Weights of a small mixture-of-experts language model, trained from scratch on English Wikipedia: 1 pick a token, 210M tokens.
Below are experts of layer 8 (counted from 0) of a mixture-of-experts language model. Rows are named router (the router's row for the expert), down (a neuron's output weights, with its number) and show model dimensions 0-255. Each number is 500 + 40 x the weight over its row's rms, rounded and kept within 0 to 999. Numbers have three digits each.
Before each expert's rows: a language model's description of what the expert responds to; "raises" lists some tokens whose logits its average output raises strongly, later layers aside. This comes from a sample of Wikipedia text that the model never trained on.

# expert 3
Section and line starts. Tokens at the start of lines and wiki headings, such as ==Taxonomy, ==Players, The, table-row line breaks, and the slash in https://.
raises: " in", " at", " to"
router:442551494436529464497499479482480510526560414540476589469478495543537438589518442468521493498515545461484365498521473470509467463478480485528461533501497407484459510456506533485529519503453431578610583494537512476503576435511526473459532456612500500531521501540457512500425513491509497501505504522516534447540516518550493465503517473535580501473536493504484505494563503529474492585530517466460499472500463451535440514522464426558515510476517523466545462518444501509534473486468498421582498490550475529498526498523410473482521528495561517574498483419495454536513470502529500467493431567440514469505452489507452569453554496570479553509534510454536559520444536450487542474481523527548491513468549537428486516448516455454508574523539557484468427442484502503480551583531493
down7:421478513506445471488530496448454576497488522462464474514490528502476522549518514479431499476483568501511449435488548530492575599544477550455524416543575462460538541498530524559469505545524507472528351457469491535531484444459533492459548454532530479484510478527482544444425480459594478437487474521423483482496487558511519462477438429509470456526568580488521489535510464536550478483454498517543431409482476502524502448432481544502459476497500531501585577521513495571466492519513513560531531546549518446509539511489484459485417533586494526562500393487518512504434554507525532534563543470497497492477580510530553521462537525517541487488507412501524496519455457536471461544435539435509514520482466537535482519465492496474503527492508427525499552546525464510473522473477464
down8:529523503433470470552561524505460507500435501432506459507542451485501447479560578563512547435433461530456322504439432439503499521462479551489565553494480526473477553463510536508439485530442503496481478509526441476484520503525484427492509517593440495505535433486535483525497463439415500518511522441462511517518523494503405530502438544534493494552530531510476463485532487499536489484511498476484459562456552490509506417512480482557503513488475489460492462557495495514503560492459532540544481489532533520494530456502523522483516536524511529411508510506435539551513498536565558491551440486527434503508520511486492471502470578445570566512547543571537531376529482491567510526505522523452536514555482471476562449486455479520477521499489561487566488533472469508515444485629467
down9:599491509506452445415522562446490483459512578505462495470528468500482531512485467510510481480482574488526496476500529506504540518500521541485521540498489502565456597499519522514581492432490549441496474450565489405493591546506520486551502487554564447491448463508480494472488543529432493510463536481505416516541505540538488537471517481426462533461517522506498462488458458492474436451454463545499541505463490460438426521566428496477515467512538462515438474511519631480429544535440581492503537522517481463507449567518551579453505463447465450477492480528525505439486508427619462505560453490474544493509479479581491512505496494504453521540517468541478579518514544537568575511442532467520506473515510511548427442545450504465510558480518482495533440492485539467526513498426534
down10:481454519497517571488481527479449484451467512466516536472481488527506532503520428452476504542461511537510515587507552585523511486491529487488533552457500429511484527460469408445502517525480463663549529535496463467483453482479506475472512456537455482516500445510480452509470508474559452508431580457434489517532517520498492494473526456527575529537478573480516472459475465474467509481466521441490504433573632497482484481490527529511473480477481526458514496447547510484480565577467498534501531470466538453477495461446483566443484444523483536427569555440514527509466513511483556470522567446500520561525533439483527554532471449515482602409498545491482528491480462547559506509499554410476551484567474541519521528531507432495498458482495482484461508575514567456478586514554567
down11:583505470506563459469411488434532444520426536434510459490536502467478479498417446571434504485501530473523439484461500499504532530447499504462511508480546408527455513483519450482541546520473516551479513490512495507483513485471484530517585440472544520461528476465500489441449529517517583472469508515477484482459464482483505405532355490574524566475456469538567490489458522475478481489491517527558532543540452468548466489517465502509440514511471537461508513530536538461489493472513463561536522518533451505525492458504514582520477452534509509510558524451443545516489553569533524543425400551558524505479528523533465591531430551578475459393512534462529464513520455521529472515609482466521487525527496551463459520535467477600531488456545480517547514509516470552479458547479532
down12:471537555444421515513497438545540564506511451560539604447474510533467438522477481518474484501493559544436525466475547502477496504528480460528527544453495449560504485478463512524584534561509456497522577505490501448574468449549458457531447487542483538486519469543476478440516444470459515420427470488447589471483525495506449495533451544535475465517511468482471437476500544559498525506493493496489523554487511532524600453559513500481532623562489426433431539439449488576461468482519533492476522405571580519540586540468458480480517487429510508468462496485480477510499498496501540539510490561522562456505509462529433491484467478536537443492497495560462504476500518494569449489525511509507544444484477497444479502486503481454455487407533523496506581562484505580524496569466495
down13:451491520497542487567469508530483491492502400476514480592467511493496531504492515518438415523458501489505503473458507488497494452481496488545590511559507494498502498495463506420453512586535510495467438500480524504509482499464570534505518486534505483419506562530490564520501486464466462499532541463568525455528423572458507469468521422588426547574437453504485492543538524519534473480518469447510627443485619496484500547433540596484529523569508480479526457456477558542498571497480517506532443492477481473448455518493499505514433522501504487505540481528459449531447485507528475497543477578434489544528554472483518471474521413478560497547485533493471558516491518411449459538513480525451474557505516556553542490426586523460539474474415457446525570510500462473510467517460502
down14:508577510532493542562524474440515459524513523526483474525530571436496438497537513449458504496534479505490469495543532489478534459467534493496482489490494476472461506465568515451479523467517502510522569462548541454531529466550527452468470506495568483563524526421507437520463587513536489468533498492517467506528500484569517424496410436535518429450539432493539524458519513538487486475482447469512552509568520505505476466449503473514493469499411485518529516454527531488458447432519504485522507469615527535504454515460522530533548506499484508528465441540511398490506545482477595625491521451524582547448427540555480494525572487457427446586531447551482495511452537545527535487487511533506490475536527527470487466506560571448516500384448447551472565476492498435448534446449517
down15:499459579528536531506501546510520457479544497507479577527510507559546504545550516428483537461523546429476509461545443481519546398460541477415536515525549459514520560513540493364447468546443573508566470453494443545501600478442484552479489484505520441547449521481517520440476508463476560468465503472491494451464487565532472419538444559511516562489453447403501521495445479517482484517526490473503466524520496489539501533498439529518507559524605447481479452409450485505516428502580462490532517474451442544517505509488487533477511427409582496506533497511503536459433490577484413488499512513520501482529544563499481516470467550572506490455511498472499556480515485577447545417475534542515507490508513510511531540489459547481473520478546559483487527479464499491486508497516556
down16:501481500548541575445465484479438515515510506476468518433497498505452492501514494543542482506564468519544457400479492574518544480467518492482553499478499511525474507519543434499509528490460533586483498574550553502478526445529568447534550520460503484452486487443469507483543502519465511604499519494440490470443475444542566557420478646542541493462521472494562503491493541450493452522520503493480464475483531459492589555469560493503503517486474499502446444443501527520497540501551516491529460490488517434477585536584516482500460533466538506555458509491457474532470442575422484501520521582471494481509521398486480497516506553485497581464452465576528467489431487589509485515430560455572525466537496492525425510471484525402464466479538500468501509481483483490582478492406491
down17:566446469482522512447519532514448484448531491487480517523544466461517417490533536510497482491551547496505463476499533517563533570505491442529563437536484457464521562479471497497498515493534563495562552487508481494506495468500453474474533504452492532403507573494489398565502621489443460518469490544501509508495462555521435522536540488477501480443468508491510526490470585464509538509502454455439522513502537518571561488512461506425434472478467506484455541588463528517476491460547440454518561572514469471531531459589522519539497488453543485464498555526551548527491473536484404494406492571517516519466588457543468524480492466474422506515452515532513567543536439453466471489495522565459520470474464508478547441566598455494473530526488516517546496502423432478462560416469518
down18:571469513433497514461516432482486503543480527509505468481535490552514547538477500523462598467463462443498438556435523458441506426431461510611515492524456437494501479559477513506477494579469470662513521578489520426451513483551487444471486555436536496492471473466542509506524511511469541486545498464505531482494535451519445491490536520480528467567515489513435535480560588515511488474483530489491497467433514616525556497475457546494472585552541522541514496500503460538494487450473474525524407603533532521510442519572471540443549490505471523448529507474527494444486488506526512481421464586499488527446534493395526494534492505508487546468473494511445490565472464503480549474519457490500528525536497430476483475481542496598471528440476523522540478514470550459479456485530477
down19:548508522525479471473570511546443473522536464517544446544521459521484458494568600480455460485480519501525499484510508588467543449519464564484537561545541424530421562488502490484462475537483532460387498520525479488481549452558538497517538517533553489503482559494501508530444431563477459519523462550525508562533522479429461511499516531521508523559494559509547512450537496503475511511555588518490466495479467520513410398431429497508469575499529524486466536519468494492565509510505422526574540461495551519434491433510522442528474551492512538494516531447508484528543459519558433455492616483553497503525470525417536544550466445485426444514492439528471557492521509436442513483448499486425550497504510452458454488496444507542506431519508532465525482480485508512441516478404493
down20:560550515503445539517517566468569554448576444457508459481500536545519481401523528497511519577571475580439533477472548525479493394521458493432508442466482456483497466435401502498497491495574441579517434484497483494473532441523516440530479452461544509514527532409472485456533448511534514527489508446553567504496541476483507544505542551519518496500496496459446462520496569528483507528503529421446446526497525480535420505510585531472505514537455491484507526526427512569476523448457491522563465456452487470512488485454498532474512554501532512584523514458546499518520474429450513527396566484483531522483523509479496522544442450446605426520497532473460479561500534505473504537505452523496501527500468498547590543526475524512471501518470514464511493555541457466451451569521568
down21:473575536516558470479468516522598495608448516527480535451525504468490473503456561495498464473539450469528557553516494474500461477467430491478474458503509512499455467518528475568493516454450514532541487510494515503489540507507452531440510543507566590510437557546510500508540552512499525474507498562475472528541557457543460459522470472417478467501449482438459531474496496457535504474519451513511454506537466505493466495486546494537498529492587529485445471536542554542525518440547429526488494595441526534373458483491475446491555478517454508533531464449479456500480478542466498565468588446487515469592435465602503472424446501517516540543396458503495512500523492504526535570539487465517454526527520484537535519507420541472423504551527443473553454475433437576491505529518559
down22:425521460525458432498531484491533483496487512477520497557451511457553463522482502477480511568481529436515522448478523509492587480411487552445503495460483579521520436537567512489520522487498532525519455505520486492601431441482539452536481528467487482463544572513510500535542530541482505474551546546503430586499518452447594479482492429501461442571558496545529517506469527511447604599588530450447514491519498516497490530507475464585480424483451522489467499526514490568504513517492452464474508514464506470556519560501475559496463476455499569488447487512445519458570505481492502451466433462581485534572471513540495479488467477489522493573465476501467434549559464500470558517432451443500590544577464465493479488524456486474469494488455530520422513559510531472506463417479522
down23:572481488539570547497471524459498540516535493467470526505465447451413521553443493511467494543484478524530588493496533506471456515455512460474503525476499488472426502409528544504556532509502420488583462577475470575463496533490495491507518486608512501446550476391514518474449503466465489514443502545460530489574610527515547439533515431442547498534478523544506560487422464446491574511537519511503513485506556534491504562482524499461527478439466575556483409511506480449468576538432525587462451481494503485420528503508405495455509476519451519515487544562507463460503455514482492500495458468538510450538535519472547478478564498455523421485580482472530514511486547494433545457504543460501488439511506485559529582488527447557498538486488462513470480505459566515543529514514474
down24:525545518469571526438512450500502469502536492557572490488461577456538546511450522482456586497485571550541532481491548533502537486469536469492547455489469538477469460499563409529476513509469463430458506536503504517468485594531486492526461557500540519556486536491556478516436511450465496546536465517473485506486499423449507512501508545561456531431482483548490492551539478431534533483514437506544548482501503537526479451539471519537520549499571514509458483563478515438561466507510515459505465500507429469563525463499474529505506469442494525531582519533517474440489482448460611494567359463478486526498471489559448495518462489376490410535531515470462463510483455502445493468479510406510460468494498548456491608511481465503420456535502553505523516554523536498431569477510523
down25:538551520575568493463484479614561434544563474465497491520505530491451539452503571509461546522466476464537481507534476502551479468445510511465496491492394486520505547507584504490530532507521533410537480457490474469493467522506452517534546492485552573465515494466553451482459476524422575475502479505506471609490580522496502459500502447496503528502453457433518535504475482520402476441550472516518518452500421449522464526511417559605561498559510482534525479548477489452500520479445494483532468501510521457475521521492528526431522503423507614509458500497533548442484528563429497454523527588449497464564529520508527527487550421456465503455536521477485513481512525510405448474493528486522471514434483514486566522499529504413533539520435543553456495508510444489517493465548491
down26:514591513512491478452509477475557542539466521528543460467514517529614527515427504475465523550523545489551476479458496523435511479431517507459432490460530534533589494522548507465470546480452459469469519465518439454440496499441531530499498523411546483474527463580547498478574508428547441425537510490500490536477575513545480503495470518528532561496504516484483527393467443482446473496481451492504442526507518439508550497534547466464552477468494593561527524543500500494492442507410513459551480447532494487540486472497529531523541516435521514480477569471512465563546524543475551593501426519526551536523407452514487529421493460417493545438505472454506477458480503533461441469529511447493523543511472557469526541467551520455477454467459596562552533500526559484490506491450501
down27:555496493531430543570431515448446535451454550460471497599476513453545581507504525513568469485509528527542479443517518474405453537437500501508586434440516479469498488504528484542448593494482557498479500522464552488434506450489527479508422557523533470381456473489568486478519574562505491537487465472477445557443484489472493469462471427524482566478496472451542484518517457429504510516457561481457514552477511467475485457549532489541547548487472523587510543484446525530496463564478532498441492583435466478469530440496599422485534542481516534559503446522527500467498474512477470495512647480493492461503538502532459498562514533545499512538488496469484484437454489473500567550544502498448526580476512539475454530494513464516482513522518473484554525514530501517557508465501492
down28:597495520542460543496580476428448468518498573546452507518520498431543447478569585452556523493535420486561517549550488491507533529425456543506500532463491459469452491542466465527497501523501496418494513544523512527566551489493476567470532458524462468509489515464470460417507470510554489519465514530500566593443420429465505505441516526505534518515508583490439430552499484492468419497393543560529466515429505522542477467496515522509571479515498534534525499564505564531493486486548474455505473507524497502502510533479439504470534451471479461494534457492492468537460471522513484512422401503514554572445515540535477450518507515521530495519512501487502478428531525502469483531509454535574534572420529442522472504488422568445493531565439533532534489412501490506461477521428531
down29:604453478438482453482430491427542515442468520484488523510550573567464477531473501568473504485444497528451459527493533440509472444522464461502454516483619499506528565469467534441530450460513451519481515428494553461469544514479505516463507504456550529448408537535498482555477502484522433437496456500445476502474534514446532514424621547554456533508551511525449477416469475570528478486491509583520530476566507453531528541455532487531501497512417427513500487495547522478511530424572528524572559465484533547544511486482522506582560524465410484531481450512435457524499515455489482458505456504481510504526525476593475530555539548451440506435562525485529540541515540525518500513548481485470539501508535524535473480477455562450511446512474532450453536514515451488536474507517521
down30:375499502466476595505553453471477549507582513457532521481422527423522439539590445484496450467538507483471605503458537502481533481525562489487445498537491466507496560530494541477413495482494469564527489497465523460474489510538455473480536513587521546482508452520473474474446604562474471508576473469493445461527576453471526483614534424476469555433544530483571477511516483472596448524476521532544424490526460500478564535485457472475518451501428459562523490505553531499533550530504503440477518602560475455530500549511488451501491541464497452517405489503483440523459585531492471458448490476475502460501497528528536537543494483468454538558561524499498526447459514503483503527501526497565469541491536498497510491496532463517484507507489511473470522492483443470545433507480456
down31:515517565479455479437448522539526484479455409430520535531559535471480416458552493560552577479461468519509461501484539452483490519557459518479482501476513478481506418492560461464470488474487498562493522552472523489484441540523571451499540499516550501511512498534516494495500468470433585547490439544530533462497480514463538496564473500489422493454450478494451470443477561591486505493490548545456539490508520572464459488485513528429511516510413415479515460475500588507539508472460542548628491479466470568495504467477475539516431454577443488520546561543549509427444452456545533476496489493461498450441495490450534450534486498461514471482496533573478485506517457478486520492475491488513524583530573489517538496498516590487584508491453556560513488515441495501520508558623497
down32:512581476528499492527466452501561595530479499497485514509521553543493516490517466489455508545454462485543444500481530514456493508516580504436485494470423494467483520534536516531498562509512508397487468542524530451528510407452419488559493541531484508493519505454530540478443448515466532510524496430483477519471561503509496531484486531412454421545454536428560524457473496494496494515523526585436489495548482495504533516520483437457522516473508454534536467466474476511505504454526458585544489564481498532494597559446513573484461533498513611532532494511507497392493487538488510419469427420559447436543561441523485513531526518524517400538558416524523482554522439504502462539583550543499523510478542524500508453509458472456476571475467497516524469481499437582467466516462462